{
  "init_std_router": 0.0146,
  "vocab_size": 9692,
  "dataset": "wikipedia_en"
}
Below are experts of layer 5 (counted from 0) of a mixture-of-experts language model. Rows are named router (the router's row for the expert), down (a neuron's output weights, with its number) and show model dimensions 0-191. Each number is 50 + 10 x the weight over its row's rms, rounded and kept within 0 to 99.
After each expert's rows: a language model's description of what the expert responds to. This comes from a sample of Wikipedia text that the model never trained on.

# expert 27
router:49 54 51 50 44 38 44 52 55 47 53 44 39 54 49 50 37 50 52 51 81 48 52 65 53 53 41 71 45 51 52 66 58 54 63 53 28 40 60 44 56 54 40 37 58 47 53 55 37 46 31 50 36 50 53 61 56 64 49 59 55 59 40 42 51 46 44 45 61 47 51 35 52 57 44 58 39 63 62 46 58 52 38 52 49 46 38 40 48 37 49 38 52 41 50 36 34 49 46 50 44 41 60 35 46 57 62 58 49 60 64 58 44 60 60 62 38 36 64 27 39 64 46 45 54 61 50 32 54 56 60 50 47 53 17 48 52 56 66 48 47 66 52 47 45 52 58 74 46 46 46 41 51 56 59 66 41 52 37 29 59 34 68 60 62 28 38 30 36 51 56 49 53 37 45 49 51 47 49 68 48 47 47 62 48 43 72 60 66 28 54 43
down12:57 56 46 45 39 54 69 46 39 56 40 60 39 61 72 49 47 64 54 71 56 39 46 46 50 55 47 54 58 46 60 49 33 37 40 40 54 46 43 49 45 39 56 61 32 59 53 61 31 46 57 44 47 41 52 54 28 46 49 48 61 80 52 50 54 46 72 58 47 45 39 69 47 58 40 38 45 51 42 46 58 46 69 45 37 58 51 50 55 40 47 60 64 57 43 56 56 51 43 46 68 62 35 48 55 27 46 48 50 38 33 33 53 46 47 38 50 38 40 51 47 52 45 57 44 40 54 53 30 60 50 56 43 59 78 30 64 59 38 55 65 57 54 60 42 40 46 50 56 48 56 40 52 52 76 48 50 45 56 56 54 38 62 68 58 31 49 43 49 51 54 58 54 50 41 70 49 41 37 59 32 50 48 64 47 67 43 45 56 60 67 60
down13:60 52 56 49 49 48 36 46 44 61 51 49 53 64 61 47 44 65 59 41 25 34 50 64 43 38 40 53 56 52 48 45 34 36 48 53 29 47 43 43 27 55 35 50 41 60 57 58 41 41 53 38 50 62 56 49 61 56 43 42 36 56 47 39 51 48 48 46 63 49 60 59 42 67 44 41 35 48 54 23 62 56 57 47 57 49 60 37 57 45 36 62 46 50 49 51 49 58 42 49 68 48 60 65 75 44 54 41 40 55 57 42 62 59 27 53 44 37 52 53 54 64 54 47 60 57 47 32 49 43 41 64 50 53 25 68 56 41 50 72 50 44 29 36 46 51 44 49 40 51 52 57 36 67 39 57 52 66 54 55 56 77 47 40 32 57 28 45 44 42 48 55 53 40 53 50 47 32 44 48 58 35 47 66 48 48 54 50 51 45 62 45
It responds to: Word-initial consonants. Opening consonant or cluster pieces of lowercase words in running prose, such as r in rare, st in stating, f in framers.

# expert 10
router:40 54 52 51 28 56 46 62 64 45 59 56 50 57 50 44 47 45 63 50 51 52 59 67 35 52 49 59 30 57 56 72 53 30 53 66 47 50 50 54 62 37 41 39 36 59 46 61 56 50 37 42 41 63 37 41 38 60 43 69 53 53 38 43 54 57 34 60 51 48 47 53 49 65 39 44 42 61 47 55 42 49 40 42 53 41 61 43 68 49 51 32 59 54 35 37 32 51 49 56 38 56 58 44 37 47 41 49 42 60 46 71 42 40 27 47 68 57 53 49 56 56 52 39 51 45 43 39 50 44 50 35 58 56 44 43 49 52 60 45 41 66 42 71 51 48 48 82 41 57 46 44 60 64 39 56 52 35 52 55 48 39 59 56 60 38 57 48 48 63 46 44 59 36 41 67 55 49 63 67 42 74 36 60 46 66 54 41 59 42 71 51
down0:47 36 55 53 61 52 46 63 60 65 53 50 30 27 55 41 53 68 41 54 52 48 37 44 50 39 60 49 41 54 48 70 42 48 49 50 36 49 52 42 47 60 38 40 51 41 50 48 38 57 62 32 50 40 43 54 58 38 53 53 41 55 29 40 53 66 56 46 52 40 51 52 30 47 49 45 32 26 48 42 76 55 50 49 47 42 45 52 62 52 55 48 49 42 58 58 37 46 53 23 57 63 57 62 37 36 43 49 37 62 65 52 55 51 36 53 44 45 41 51 42 56 54 57 50 36 33 52 60 42 42 51 51 53 19 41 65 39 38 40 50 63 57 32 36 45 50 72 53 50 54 55 52 44 38 38 62 57 43 54 61 54 56 52 44 65 34 43 52 69 43 41 43 38 55 44 56 54 51 43 30 30 54 57 41 41 41 51 45 42 72 61
down1:40 70 54 52 59 46 65 53 44 46 53 47 51 41 42 50 45 31 63 58 60 46 47 58 48 68 56 68 39 49 55 53 47 44 56 49 23 52 57 34 49 46 56 42 42 58 44 56 48 50 34 45 44 33 56 50 39 41 63 58 62 65 57 48 47 66 66 55 47 43 58 54 61 56 43 57 47 42 55 58 49 52 38 51 64 35 67 58 60 48 49 39 58 55 59 53 29 62 50 41 53 54 44 65 53 50 55 49 42 59 52 56 43 63 35 55 58 52 31 54 58 40 60 59 31 47 50 59 62 53 45 55 51 54 44 62 44 61 68 56 60 50 28 48 51 53 40 48 38 43 59 60 68 59 49 42 64 33 38 41 56 62 47 69 53 50 47 46 51 40 30 43 34 60 56 41 40 45 70 61 51 29 61 47 42 48 57 66 74 22 40 33
It responds to: Given name endings. Common Western first names like James, Henry, George, and final pieces completing names, such as Camer-on, Les-lie, Harv-ey.

# expert 2
router:52 57 56 53 40 44 48 55 63 45 62 51 43 49 30 42 51 42 54 57 49 54 64 66 38 71 50 46 40 59 53 48 45 54 49 57 53 49 58 54 48 33 55 41 46 62 47 69 64 37 45 45 44 54 42 64 47 50 46 56 62 77 41 58 49 55 70 45 29 45 52 51 64 64 48 45 48 50 52 45 59 47 50 61 42 38 55 35 55 40 46 35 61 46 41 36 52 58 42 41 52 48 48 38 56 44 45 48 38 49 59 61 50 48 41 53 74 58 49 63 48 43 43 52 54 48 33 57 52 59 46 56 47 57 20 49 53 45 64 45 53 54 36 54 71 51 67 63 51 39 39 41 58 59 43 52 65 43 40 50 52 39 61 65 64 32 57 52 46 70 30 52 59 36 41 66 46 46 62 64 51 53 22 74 50 65 47 55 57 34 76 50
down0:57 47 42 46 44 39 40 64 68 45 48 59 47 45 55 44 45 52 50 61 51 69 69 55 62 55 39 53 47 52 50 66 40 43 54 50 59 52 36 67 58 49 48 33 48 62 46 49 47 53 60 53 47 41 64 57 36 57 54 64 31 48 29 32 44 67 48 41 47 47 65 48 45 53 40 49 52 42 62 46 45 52 60 41 43 40 39 36 51 57 46 46 29 49 72 45 46 55 56 38 48 45 46 39 26 57 57 53 66 67 47 47 58 59 27 49 61 56 43 40 42 37 39 54 30 39 61 54 55 66 47 37 58 45 65 56 41 39 43 65 41 55 55 63 39 42 59 50 42 73 35 52 56 46 34 41 47 33 46 49 64 38 47 56 27 50 52 60 50 47 64 65 31 60 49 65 50 35 48 53 50 44 40 62 57 26 54 42 41 47 43 54
down1:48 52 33 45 63 54 55 70 72 50 18 49 53 49 53 62 48 43 35 62 51 50 45 48 55 57 64 51 33 54 57 58 58 54 50 56 42 60 60 48 49 57 74 39 50 48 39 50 51 55 39 51 40 50 36 53 54 38 58 38 62 42 35 52 42 41 38 66 33 35 16 48 62 52 62 56 54 36 51 65 41 37 46 60 59 63 63 68 78 60 51 60 55 53 65 39 50 48 28 39 25 61 50 51 38 44 48 49 37 51 43 59 49 50 59 66 61 66 42 36 50 52 50 62 59 44 53 52 50 55 50 50 47 38 46 53 43 44 40 51 55 60 43 55 53 46 45 44 40 62 55 36 46 43 50 63 64 38 53 33 69 42 49 46 54 55 34 57 54 44 48 37 43 46 50 52 53 46 54 53 62 40 55 61 59 37 54 58 61 60 63 63
It responds to: Titles and event names. Openings of proper names after "of the" or "at the", mainly sports events and years, such as 2022 Chile Open, National, Women's.

# expert 8
router:58 44 66 51 37 30 48 56 56 41 32 53 54 60 31 46 38 43 39 58 47 48 47 50 46 72 56 64 50 72 58 58 43 49 51 61 22 43 47 66 58 42 53 44 44 59 52 66 41 62 60 44 32 49 43 46 42 65 43 55 52 71 55 61 45 54 40 59 44 46 52 52 45 47 43 33 53 45 42 43 50 57 28 57 38 46 37 55 59 30 44 44 56 58 50 44 43 57 35 53 35 66 51 55 41 45 49 48 38 48 61 58 39 43 40 46 64 43 43 51 62 62 53 45 51 71 32 46 60 50 55 59 63 70 29 45 44 43 70 45 38 72 35 48 51 45 75 53 47 46 52 42 50 42 59 50 54 45 52 53 62 59 52 66 47 42 45 41 60 74 44 40 48 43 45 64 51 49 58 47 44 54 50 53 56 66 50 51 73 37 60 48
down0:56 49 63 48 52 30 41 51 42 53 51 52 50 46 40 42 49 33 63 31 56 37 32 54 52 48 56 58 52 56 44 48 51 55 52 44 48 67 42 43 65 99 41 47 32 62 64 49 43 55 53 65 44 53 29 53 54 30 57 46 45 42 57 59 56 51 52 53 45 50 42 53 44 53 47 42 55 49 52 67 43 41 62 36 59 45 59 59 56 55 42 67 53 35 64 52 33 44 50 46 55 39 44 50 56 44 61 46 31 43 50 75 38 34 60 39 66 48 56 26 44 33 44 45 42 59 47 42 51 65 45 26 35 65 49 38 54 59 62 57 62 42 54 61 46 50 43 60 55 49 47 39 52 58 49 56 46 41 51 42 55 54 52 60 37 42 46 48 45 44 42 39 55 45 35 63 50 46 41 47 41 43 60 51 62 58 47 44 42 67 50 53
down1:53 52 48 48 59 51 51 28 40 56 65 54 35 41 68 54 53 46 38 53 50 48 49 54 49 49 40 42 66 30 53 40 49 39 65 54 59 63 57 56 42 16 53 72 58 45 71 49 50 53 65 56 44 36 51 43 62 49 57 36 43 58 50 48 61 52 61 42 62 56 53 57 61 49 48 50 56 68 57 56 38 57 57 57 71 54 51 50 49 60 46 54 40 56 53 58 58 32 62 51 63 40 43 52 55 36 48 46 56 38 50 38 57 66 48 60 28 52 54 65 55 47 50 50 58 57 64 60 49 44 67 55 44 62 91 47 46 60 46 66 55 37 61 41 43 54 41 23 47 63 42 62 50 46 56 44 51 55 55 56 44 49 56 51 50 41 50 55 48 46 58 58 41 65 72 40 63 51 38 46 59 54 59 36 46 33 68 45 49 37 44 53
It responds to: Table and infobox separators. Pipe cells, dashes and field labels in tables and infobox lists, such as a row-opening |, - Born:, - Succeeded by:.

# expert 28
router:33 57 48 51 37 65 57 57 56 33 66 39 38 59 53 46 37 40 55 43 47 43 46 62 21 71 52 62 33 61 43 59 49 36 46 59 43 63 56 59 52 52 51 46 57 42 39 62 56 32 48 54 57 38 45 36 47 47 46 64 51 52 37 44 58 62 38 61 51 51 30 59 56 53 47 45 48 49 46 43 49 50 46 55 52 49 47 46 63 51 40 36 64 65 38 37 50 58 37 44 49 41 48 48 41 54 56 48 50 56 34 44 42 39 47 62 66 64 44 31 52 64 47 37 51 58 56 52 46 54 43 45 64 42 42 37 43 61 56 45 40 63 51 61 61 44 59 66 52 58 23 45 47 69 47 54 47 45 59 51 45 34 36 46 44 44 63 57 52 51 33 47 57 28 45 61 47 56 55 79 48 62 38 51 65 64 52 68 60 40 77 58
down0:43 49 73 53 45 41 58 62 44 44 36 51 54 59 53 55 54 47 48 50 53 56 41 61 56 75 54 61 45 51 36 41 41 44 66 32 49 48 23 66 45 44 55 38 58 44 27 57 48 50 43 33 38 46 44 49 44 47 43 56 51 74 42 35 68 52 51 46 47 55 52 41 61 48 50 50 50 59 64 42 47 36 51 50 49 64 38 42 65 58 43 37 45 56 41 59 46 36 31 50 40 27 41 51 51 46 56 61 47 37 71 49 60 58 45 67 31 46 52 45 42 54 39 52 39 59 54 45 39 65 45 54 59 53 57 47 49 45 29 44 24 48 52 69 60 46 63 53 64 55 49 36 56 57 59 56 48 40 46 43 56 58 43 56 45 39 69 56 72 36 60 59 41 51 41 60 42 49 54 56 54 39 45 46 58 54 40 45 74 47 38 29
down1:51 38 41 38 46 45 59 54 58 51 56 44 55 50 46 53 34 45 46 38 56 46 47 58 36 53 53 45 54 50 45 54 54 49 37 54 54 49 43 61 54 63 56 56 51 30 65 74 73 32 42 52 50 38 39 48 60 58 49 38 46 36 73 68 56 34 44 42 46 49 43 49 51 39 46 62 34 60 33 57 50 40 42 48 42 45 50 31 29 42 44 50 58 44 58 46 53 43 41 41 48 48 68 70 40 53 57 47 75 48 70 44 62 45 46 49 51 53 52 34 47 63 58 64 46 47 47 46 39 50 62 44 43 47 06 63 46 42 44 38 61 45 37 58 61 48 58 46 56 49 70 36 50 32 48 63 45 56 49 47 41 53 50 37 55 48 39 47 51 29 43 55 59 27 41 42 45 45 64 50 53 60 51 50 64 47 59 46 54 65 46 67
It responds to: Latin and foreign endings. Endings of Latin taxonomic names and other foreign words, such as -idae, -ensis, -aceae, -us, plus German and Dutch endings.

# expert 4
router:59 39 53 70 43 47 46 50 48 42 49 61 51 52 41 46 42 49 46 55 59 65 52 76 40 54 56 69 34 59 58 72 44 38 56 63 43 61 58 44 37 53 51 43 48 54 50 66 66 54 51 50 44 59 49 36 31 67 43 64 61 41 52 41 42 69 51 56 53 64 54 60 48 50 48 59 32 50 31 58 67 47 55 41 44 43 55 39 45 30 58 47 58 44 41 50 48 51 41 50 43 52 47 32 32 44 61 52 45 51 54 58 42 41 42 42 68 41 51 33 49 43 40 38 54 36 34 36 61 57 36 48 49 64 37 34 46 43 57 45 41 56 43 59 66 66 50 69 56 53 49 28 63 69 36 59 49 43 45 70 48 58 55 52 55 42 54 52 51 60 48 49 65 47 43 70 39 65 63 56 41 57 32 57 34 56 51 47 61 51 64 44
down0:54 51 46 54 49 41 57 60 53 53 56 38 39 42 44 49 23 42 28 49 36 42 57 49 32 54 48 68 26 57 44 61 59 52 40 45 51 59 44 57 65 60 63 49 47 40 40 47 49 56 43 56 53 69 41 66 61 51 52 69 42 66 45 63 52 46 37 36 57 52 48 69 38 47 67 62 61 58 46 35 42 48 59 52 65 39 53 33 65 52 45 56 42 54 59 50 47 49 42 51 54 51 39 65 52 55 57 46 65 51 58 31 50 57 34 41 58 55 37 52 52 59 43 53 56 49 47 32 78 44 49 47 57 70 37 42 66 34 46 62 63 46 43 40 56 42 54 51 61 61 46 55 54 45 32 37 47 59 55 47 42 58 54 48 51 66 63 52 35 45 53 76 61 52 34 59 43 49 49 64 56 59 36 36 59 62 50 57 52 47 64 27
down1:65 71 43 60 54 37 37 46 36 39 53 62 61 52 56 52 42 43 61 58 57 54 67 40 58 41 60 47 54 34 59 55 43 58 51 58 66 54 53 64 55 27 36 63 59 48 57 53 34 47 54 46 41 57 54 42 66 37 58 50 62 38 42 45 37 41 44 54 48 54 57 45 38 48 65 60 45 31 33 48 46 51 64 47 55 41 48 46 53 58 30 63 24 64 44 58 57 40 58 55 44 50 50 56 48 65 52 56 60 42 29 66 41 48 37 44 56 45 60 38 52 47 58 51 44 59 46 71 64 55 50 53 59 63 55 52 53 49 42 70 39 65 66 60 42 58 45 31 42 57 43 60 42 57 37 34 41 55 59 61 45 38 43 35 61 32 63 61 40 49 52 43 54 46 46 56 47 74 59 42 39 48 65 35 46 44 36 54 41 47 37 55
It responds to: Surname inner pieces. Middle and first pieces of Western personal surnames and names in cast lists and tables, such as McCle-l-land, F-ol-lett, W-ool-s.

# expert 15
router:34 49 52 54 32 50 57 63 32 35 40 49 54 53 40 35 49 40 59 46 67 57 50 67 44 70 55 62 44 75 66 63 49 39 38 57 25 48 48 50 58 64 48 58 40 55 61 52 46 59 43 43 60 49 28 49 40 70 46 50 62 74 52 56 48 65 47 44 64 49 41 49 55 64 36 61 38 55 58 58 60 44 44 57 49 50 53 68 55 34 56 37 56 54 41 41 46 65 38 62 39 46 44 59 59 59 57 52 48 52 54 44 46 47 38 55 55 58 35 40 44 40 49 59 48 62 48 45 52 60 42 55 50 51 45 49 51 63 71 56 64 72 35 80 47 59 60 70 52 44 41 49 58 52 53 58 62 45 54 52 46 55 50 68 55 44 49 49 46 61 40 55 71 40 36 59 51 45 52 57 41 60 54 61 61 56 59 73 61 47 62 42
down0:48 49 60 76 44 61 58 30 41 54 42 38 32 35 41 30 48 45 60 33 54 48 53 42 44 48 67 29 42 49 56 54 55 45 46 55 37 52 52 83 42 46 47 47 46 68 64 55 47 59 47 59 65 46 58 37 53 58 55 36 62 63 59 57 48 62 58 46 54 59 47 42 37 37 43 55 37 62 58 48 47 54 52 63 25 47 40 53 48 52 50 63 44 49 47 67 54 58 63 79 57 42 26 61 66 48 52 54 49 51 53 42 40 58 60 53 44 51 42 43 39 56 77 36 33 60 48 48 34 46 54 54 69 48 49 68 63 40 67 47 46 54 49 45 54 43 51 48 50 69 53 45 63 48 50 51 51 60 48 43 66 54 38 57 56 55 56 58 62 56 38 66 50 41 42 58 36 41 44 63 56 54 50 45 59 51 50 43 36 56 40 48
down1:43 28 43 59 69 51 42 53 59 60 35 52 48 63 39 50 44 58 48 67 51 50 67 44 58 52 59 54 34 42 67 48 40 47 59 50 54 43 45 45 62 42 57 60 53 59 33 37 63 34 32 64 35 48 46 52 55 38 44 51 47 55 49 37 43 60 41 58 51 42 66 37 43 69 64 53 34 57 34 64 61 37 52 73 46 68 57 43 32 52 56 77 57 39 61 56 36 58 45 36 37 66 55 54 47 41 55 43 52 50 67 34 58 49 56 53 51 55 52 40 51 53 58 63 46 46 41 48 58 57 57 42 45 44 50 46 58 57 42 72 48 52 56 48 61 45 70 67 66 48 45 33 45 53 41 67 59 44 50 46 42 59 58 54 70 52 56 35 54 54 44 64 42 43 45 55 40 32 63 45 69 45 46 45 39 56 54 44 56 34 63 54
It responds to: Copula and article. Copular and auxiliary verbs with a following article in descriptive sentences, such as is a, was a, as a, has been.

# expert 18
router:46 45 57 45 31 63 36 49 50 29 51 70 49 50 59 49 26 49 41 57 51 56 40 64 49 52 49 53 28 56 50 46 37 45 33 57 40 62 52 52 46 64 51 41 48 55 50 42 49 50 49 66 44 48 45 43 51 40 43 56 45 59 41 58 40 67 39 60 46 57 51 48 49 54 46 66 43 55 54 40 41 52 46 53 45 44 37 43 47 50 50 33 47 52 49 52 66 43 54 64 72 57 49 37 44 49 55 52 45 54 61 56 36 54 44 42 71 55 58 52 50 49 41 36 48 43 59 46 43 58 51 33 61 67 35 30 44 49 84 42 37 64 35 65 66 76 66 49 40 44 28 48 63 71 55 67 55 43 36 68 51 49 61 53 45 48 66 46 45 48 57 44 54 38 41 59 53 66 53 41 37 55 48 60 56 43 62 54 58 44 72 51
down1:51 42 57 38 47 43 56 43 62 46 47 49 33 69 55 57 57 56 55 46 57 60 29 59 61 57 49 37 46 29 39 44 43 50 52 61 57 53 37 38 63 48 48 51 54 61 44 32 41 57 55 64 39 53 53 54 69 68 55 60 38 56 39 55 58 41 30 60 32 60 39 52 52 50 48 47 59 41 50 53 28 42 46 50 57 37 59 21 46 57 23 51 55 46 56 49 34 39 44 39 45 59 14 51 61 37 86 48 52 39 41 51 54 47 38 40 48 55 48 46 50 50 56 45 35 41 53 46 40 58 62 52 57 46 61 55 53 58 79 44 63 48 52 60 47 54 48 51 58 48 43 42 53 49 54 51 34 41 54 43 53 62 39 52 44 54 70 53 48 35 55 53 36 37 36 53 53 58 65 49 49 41 61 43 45 36 46 50 38 46 43 48
down2:63 35 30 45 68 69 45 71 63 46 43 54 53 40 53 48 60 47 45 46 59 55 54 43 47 74 53 44 48 30 42 38 56 54 62 50 58 48 48 54 51 50 35 44 50 69 48 55 34 55 47 50 58 39 42 45 66 53 34 30 39 58 42 51 55 62 58 50 48 48 59 23 43 69 55 59 48 51 47 43 41 43 56 67 69 52 48 31 58 51 43 37 37 45 40 56 21 44 52 46 65 53 40 61 58 43 74 61 38 49 36 57 32 41 60 55 42 22 63 60 63 53 47 45 50 45 61 46 62 52 48 51 34 57 42 60 46 47 50 38 62 65 42 55 45 57 62 50 46 39 52 57 51 58 55 51 48 57 37 53 45 67 54 33 40 62 39 51 47 49 55 65 40 61 38 53 36 61 37 43 45 43 55 43 40 59 57 50 63 53 60 47
It responds to: LaTeX math markup. Symbols and pieces inside LaTeX formulas, such as backslashes, braces, subscripts, dollar signs, and variable letters like n, P.

# expert 3
router:50 53 54 61 39 34 43 62 53 48 54 56 53 49 46 55 48 35 47 57 48 43 62 47 38 67 48 44 37 50 68 45 39 52 46 49 23 47 44 48 49 64 60 56 45 45 45 75 45 49 52 49 50 45 38 32 55 57 38 54 60 82 53 47 49 54 39 60 45 52 63 58 52 54 61 50 47 52 55 47 56 54 44 33 53 66 35 52 43 50 45 44 57 42 54 48 41 48 54 56 39 60 48 49 29 34 44 49 46 54 50 65 31 34 34 52 65 59 65 66 61 63 52 42 50 52 41 42 34 43 50 47 58 46 12 31 47 54 64 53 60 61 51 64 44 44 54 64 41 46 50 32 50 63 43 66 43 57 52 58 55 65 46 64 50 44 55 43 42 55 44 46 51 45 33 47 32 65 61 63 48 54 40 66 55 55 58 68 75 53 62 59
down1:62 62 49 52 59 54 36 68 31 49 51 43 62 52 54 44 45 56 55 33 52 50 47 51 50 64 55 49 54 49 52 59 52 49 42 52 50 39 55 45 59 49 62 41 61 60 66 60 37 40 50 65 42 46 32 49 49 56 42 52 47 45 55 72 65 60 58 58 52 46 55 39 33 60 46 44 62 45 37 49 49 38 59 43 49 54 68 63 47 78 65 50 50 35 39 66 42 42 57 52 61 49 35 55 32 47 34 35 68 54 58 58 59 60 56 43 44 44 53 47 60 51 50 62 46 55 20 71 64 36 35 43 51 51 29 51 51 34 58 46 47 61 37 69 36 27 65 41 56 53 45 40 47 64 42 50 42 56 39 31 41 66 41 56 35 48 50 38 60 62 48 51 44 30 44 38 39 49 45 63 56 45 50 43 62 57 57 50 42 44 51 52
down2:61 62 49 68 60 49 44 33 74 48 52 44 63 43 45 47 41 39 39 53 53 55 50 52 49 48 56 55 44 64 49 69 43 73 38 51 47 60 37 53 69 56 41 38 46 44 50 35 59 30 47 45 38 51 42 44 43 16 52 58 33 46 46 38 37 60 58 44 54 67 44 43 48 48 55 58 55 55 60 53 70 44 52 57 43 59 50 59 47 31 49 46 69 46 54 42 38 36 56 46 52 43 56 61 34 55 64 54 36 51 47 41 49 58 46 44 56 49 45 31 54 59 43 53 68 62 40 60 49 30 48 51 49 41 40 34 50 58 70 55 39 52 55 43 47 65 57 29 39 54 38 39 72 70 46 42 49 55 30 45 59 49 53 63 47 49 46 59 58 40 44 46 33 65 43 50 56 50 54 47 68 46 59 62 44 55 57 38 42 59 48 62
It responds to: Numeric values. Multi-digit numbers and digit pieces in tables, statistics and lists, such as populations, areas, percentages, scores, track numbers.

# expert 7
router:54 58 49 51 28 40 55 48 51 50 45 63 37 60 32 52 32 36 64 67 67 53 38 56 45 62 48 70 42 68 54 53 47 41 48 55 28 50 43 55 65 63 61 53 62 58 47 53 53 37 49 51 49 43 33 49 41 58 44 54 52 65 41 48 39 54 50 45 45 58 53 47 45 42 41 42 51 49 47 33 66 52 53 42 45 57 29 65 48 42 45 38 57 52 46 39 54 68 35 67 34 48 65 43 50 26 62 52 57 65 64 54 43 50 41 42 61 42 40 38 43 55 39 27 51 63 33 36 47 45 46 38 50 61 38 35 43 42 44 56 43 73 34 77 49 63 51 50 46 53 44 45 51 56 61 56 38 54 49 56 49 36 48 55 48 53 50 57 44 59 53 25 52 44 45 57 62 45 37 49 43 55 49 62 59 57 60 58 56 36 63 68
down0:44 37 49 38 41 52 57 45 57 53 61 47 49 50 50 52 48 41 57 57 56 44 63 47 61 36 32 34 55 60 41 46 62 66 42 39 75 53 48 47 51 47 48 43 44 69 63 38 38 56 52 28 51 45 53 54 49 48 41 48 34 57 76 47 56 38 62 61 66 70 64 45 32 48 59 60 56 47 53 48 67 50 44 57 55 46 54 46 45 66 36 56 48 38 50 47 43 50 50 40 69 42 51 41 47 50 62 49 56 55 52 57 47 49 64 21 54 80 67 48 32 60 57 55 52 39 61 50 35 54 44 52 47 48 50 31 40 43 29 57 63 42 67 59 60 55 53 60 45 58 54 68 52 49 43 44 43 53 44 54 57 36 35 54 57 44 57 55 43 33 46 57 50 59 52 79 55 58 31 31 43 64 59 49 48 55 42 50 48 61 57 43
down1:50 51 55 38 52 51 34 58 72 47 65 53 54 54 60 59 60 46 64 66 54 63 46 55 44 49 50 49 66 43 63 56 38 47 59 47 47 48 58 65 66 52 62 45 32 51 57 45 47 64 65 49 59 64 53 47 70 46 34 59 43 31 60 48 47 50 56 47 53 56 45 43 44 64 18 39 39 50 59 49 38 38 24 46 50 39 40 46 56 38 46 43 38 46 60 46 35 65 47 50 30 48 40 54 44 54 37 53 60 50 53 52 46 57 55 39 61 48 60 46 56 54 43 51 68 55 38 43 66 62 50 44 56 42 38 57 31 52 55 22 35 50 42 60 50 58 45 37 48 63 33 65 52 29 43 60 47 62 64 49 55 47 61 48 57 54 41 47 57 42 50 41 52 65 39 63 43 53 42 41 46 66 43 68 45 26 61 56 51 31 52 42
It responds to: Table and heading markup. Wikipedia markup tokens, mainly table cell pipes ending rows, |---| separator lines, and closing == or === of section headings.

# expert 0
router:72 52 54 47 43 52 34 61 54 57 55 68 42 52 42 58 32 58 59 57 58 54 42 67 35 64 59 46 44 59 51 50 52 43 44 66 46 44 52 46 59 47 49 50 38 56 51 73 51 41 53 49 47 50 35 46 40 48 43 67 62 64 68 53 42 69 37 44 63 56 67 36 39 58 58 48 37 51 63 54 56 34 43 59 42 32 34 47 53 41 55 47 50 55 59 49 34 48 60 44 56 41 52 50 49 45 42 38 61 52 51 44 44 45 42 51 60 36 46 41 60 45 45 36 54 70 46 57 32 49 54 55 61 46 14 52 48 57 53 58 55 60 57 59 61 50 53 41 49 43 37 43 75 54 47 68 54 42 56 59 50 54 63 48 49 50 48 67 61 58 64 47 51 38 57 77 44 43 41 68 35 54 47 59 39 60 58 45 57 39 79 43
down7:64 59 55 48 46 51 51 38 53 53 50 47 51 41 48 45 51 35 65 50 56 50 48 56 49 42 56 25 66 43 45 35 50 45 35 52 43 25 37 62 61 21 54 62 48 51 51 52 52 35 55 62 63 49 56 57 53 53 42 46 48 49 68 48 51 64 56 68 54 43 67 39 53 38 57 48 44 57 51 38 38 44 48 61 33 47 49 61 72 43 59 56 65 55 42 55 44 55 51 48 55 31 71 73 48 50 65 56 47 36 53 51 68 57 68 42 30 50 68 56 52 57 41 54 51 48 40 65 51 57 31 47 48 33 67 36 48 49 41 55 50 54 44 46 42 30 57 60 63 72 53 57 59 56 48 60 52 46 58 64 51 53 51 40 47 43 56 39 49 39 66 48 47 63 58 49 55 37 66 51 53 51 51 63 48 42 72 31 69 55 58 57
down8:47 26 66 43 59 48 63 44 57 47 26 53 60 47 66 34 64 49 57 54 44 58 57 65 55 31 48 62 78 50 48 35 55 40 48 48 34 57 59 42 66 49 54 48 56 59 33 63 37 57 61 48 61 62 54 49 44 42 51 30 56 78 46 37 46 23 38 42 49 58 57 50 45 50 38 48 33 53 58 47 51 53 41 55 55 56 37 50 47 50 47 50 47 35 52 26 47 54 69 55 52 51 46 57 57 48 34 39 57 43 54 37 47 57 51 46 53 55 41 64 58 48 32 49 63 58 41 55 51 54 65 52 54 46 27 37 58 43 51 44 52 49 54 53 56 49 53 35 30 46 46 36 48 51 66 35 42 26 53 40 49 53 51 34 68 51 48 53 50 45 39 34 54 50 53 57 27 55 62 45 62 54 54 50 45 46 26 55 52 52 52 36
It responds to: Dates in tables. Month names and "On"/"on" starting dates, mostly in table cells after a pipe, such as | March 29, on May, On.

# expert 21
router:58 46 49 45 52 40 55 73 39 40 54 66 68 55 41 51 40 50 56 45 52 67 46 61 58 66 57 53 30 63 64 52 42 52 45 49 38 56 43 59 42 58 49 37 48 55 26 49 58 38 49 58 53 67 41 46 31 32 56 55 59 75 41 52 41 55 43 40 47 49 35 50 59 53 43 57 57 69 63 67 57 46 51 52 44 41 45 30 41 48 54 49 53 38 40 32 49 53 57 50 55 56 46 52 37 37 56 58 52 47 51 30 33 40 50 61 53 74 46 35 50 51 47 35 46 51 49 36 47 59 62 37 51 55 34 35 51 57 68 78 54 60 48 69 39 62 55 57 42 50 46 28 54 63 34 52 46 50 52 55 43 39 59 45 53 59 51 56 39 56 43 45 52 46 35 75 60 46 53 46 50 55 45 66 34 60 50 53 57 48 69 40
down11:52 50 51 54 47 57 56 57 57 47 35 42 52 51 58 66 36 61 56 36 36 54 39 53 63 52 51 38 31 57 31 56 59 58 49 52 42 50 58 56 52 48 50 41 52 35 47 38 37 50 50 46 70 26 47 48 48 62 57 41 46 48 61 59 56 34 53 41 54 54 63 46 49 56 65 54 50 54 66 71 52 48 69 55 59 48 45 55 47 43 49 61 38 57 63 61 66 61 57 47 51 47 43 63 39 66 44 79 60 49 39 43 42 35 66 59 74 46 57 45 52 74 46 67 54 55 43 42 40 37 61 54 59 44 57 76 67 44 57 60 48 53 47 50 60 52 38 68 45 60 45 43 57 57 48 38 51 51 50 44 54 38 39 60 62 48 48 23 64 47 44 49 53 58 59 47 58 52 59 43 42 64 68 33 48 61 27 40 46 47 50 67
down12:52 39 32 55 57 48 26 43 55 37 46 50 48 70 45 46 55 59 63 53 67 47 52 65 45 63 61 33 51 42 63 62 55 48 57 52 47 49 49 62 54 59 65 50 38 51 47 51 51 56 45 57 55 61 49 36 63 41 50 55 49 45 79 52 43 49 42 59 52 50 43 44 65 60 57 38 41 51 67 50 34 63 38 60 66 60 57 65 57 47 52 39 56 43 42 35 40 47 73 67 42 40 52 44 49 30 76 55 71 53 45 48 57 53 40 41 47 47 48 41 54 43 51 47 51 37 51 60 48 49 65 38 46 34 59 37 62 63 68 45 54 46 64 63 65 46 62 52 48 51 49 49 53 40 49 39 34 38 36 51 43 64 62 43 63 37 65 33 60 50 25 42 45 44 38 48 48 29 49 46 43 54 64 48 49 46 42 40 55 60 58 65
It responds to: Table column headers. Column header words and their endings in wiki tables, such as Votes, Score, Rank, Result, Attendance, and empty cells.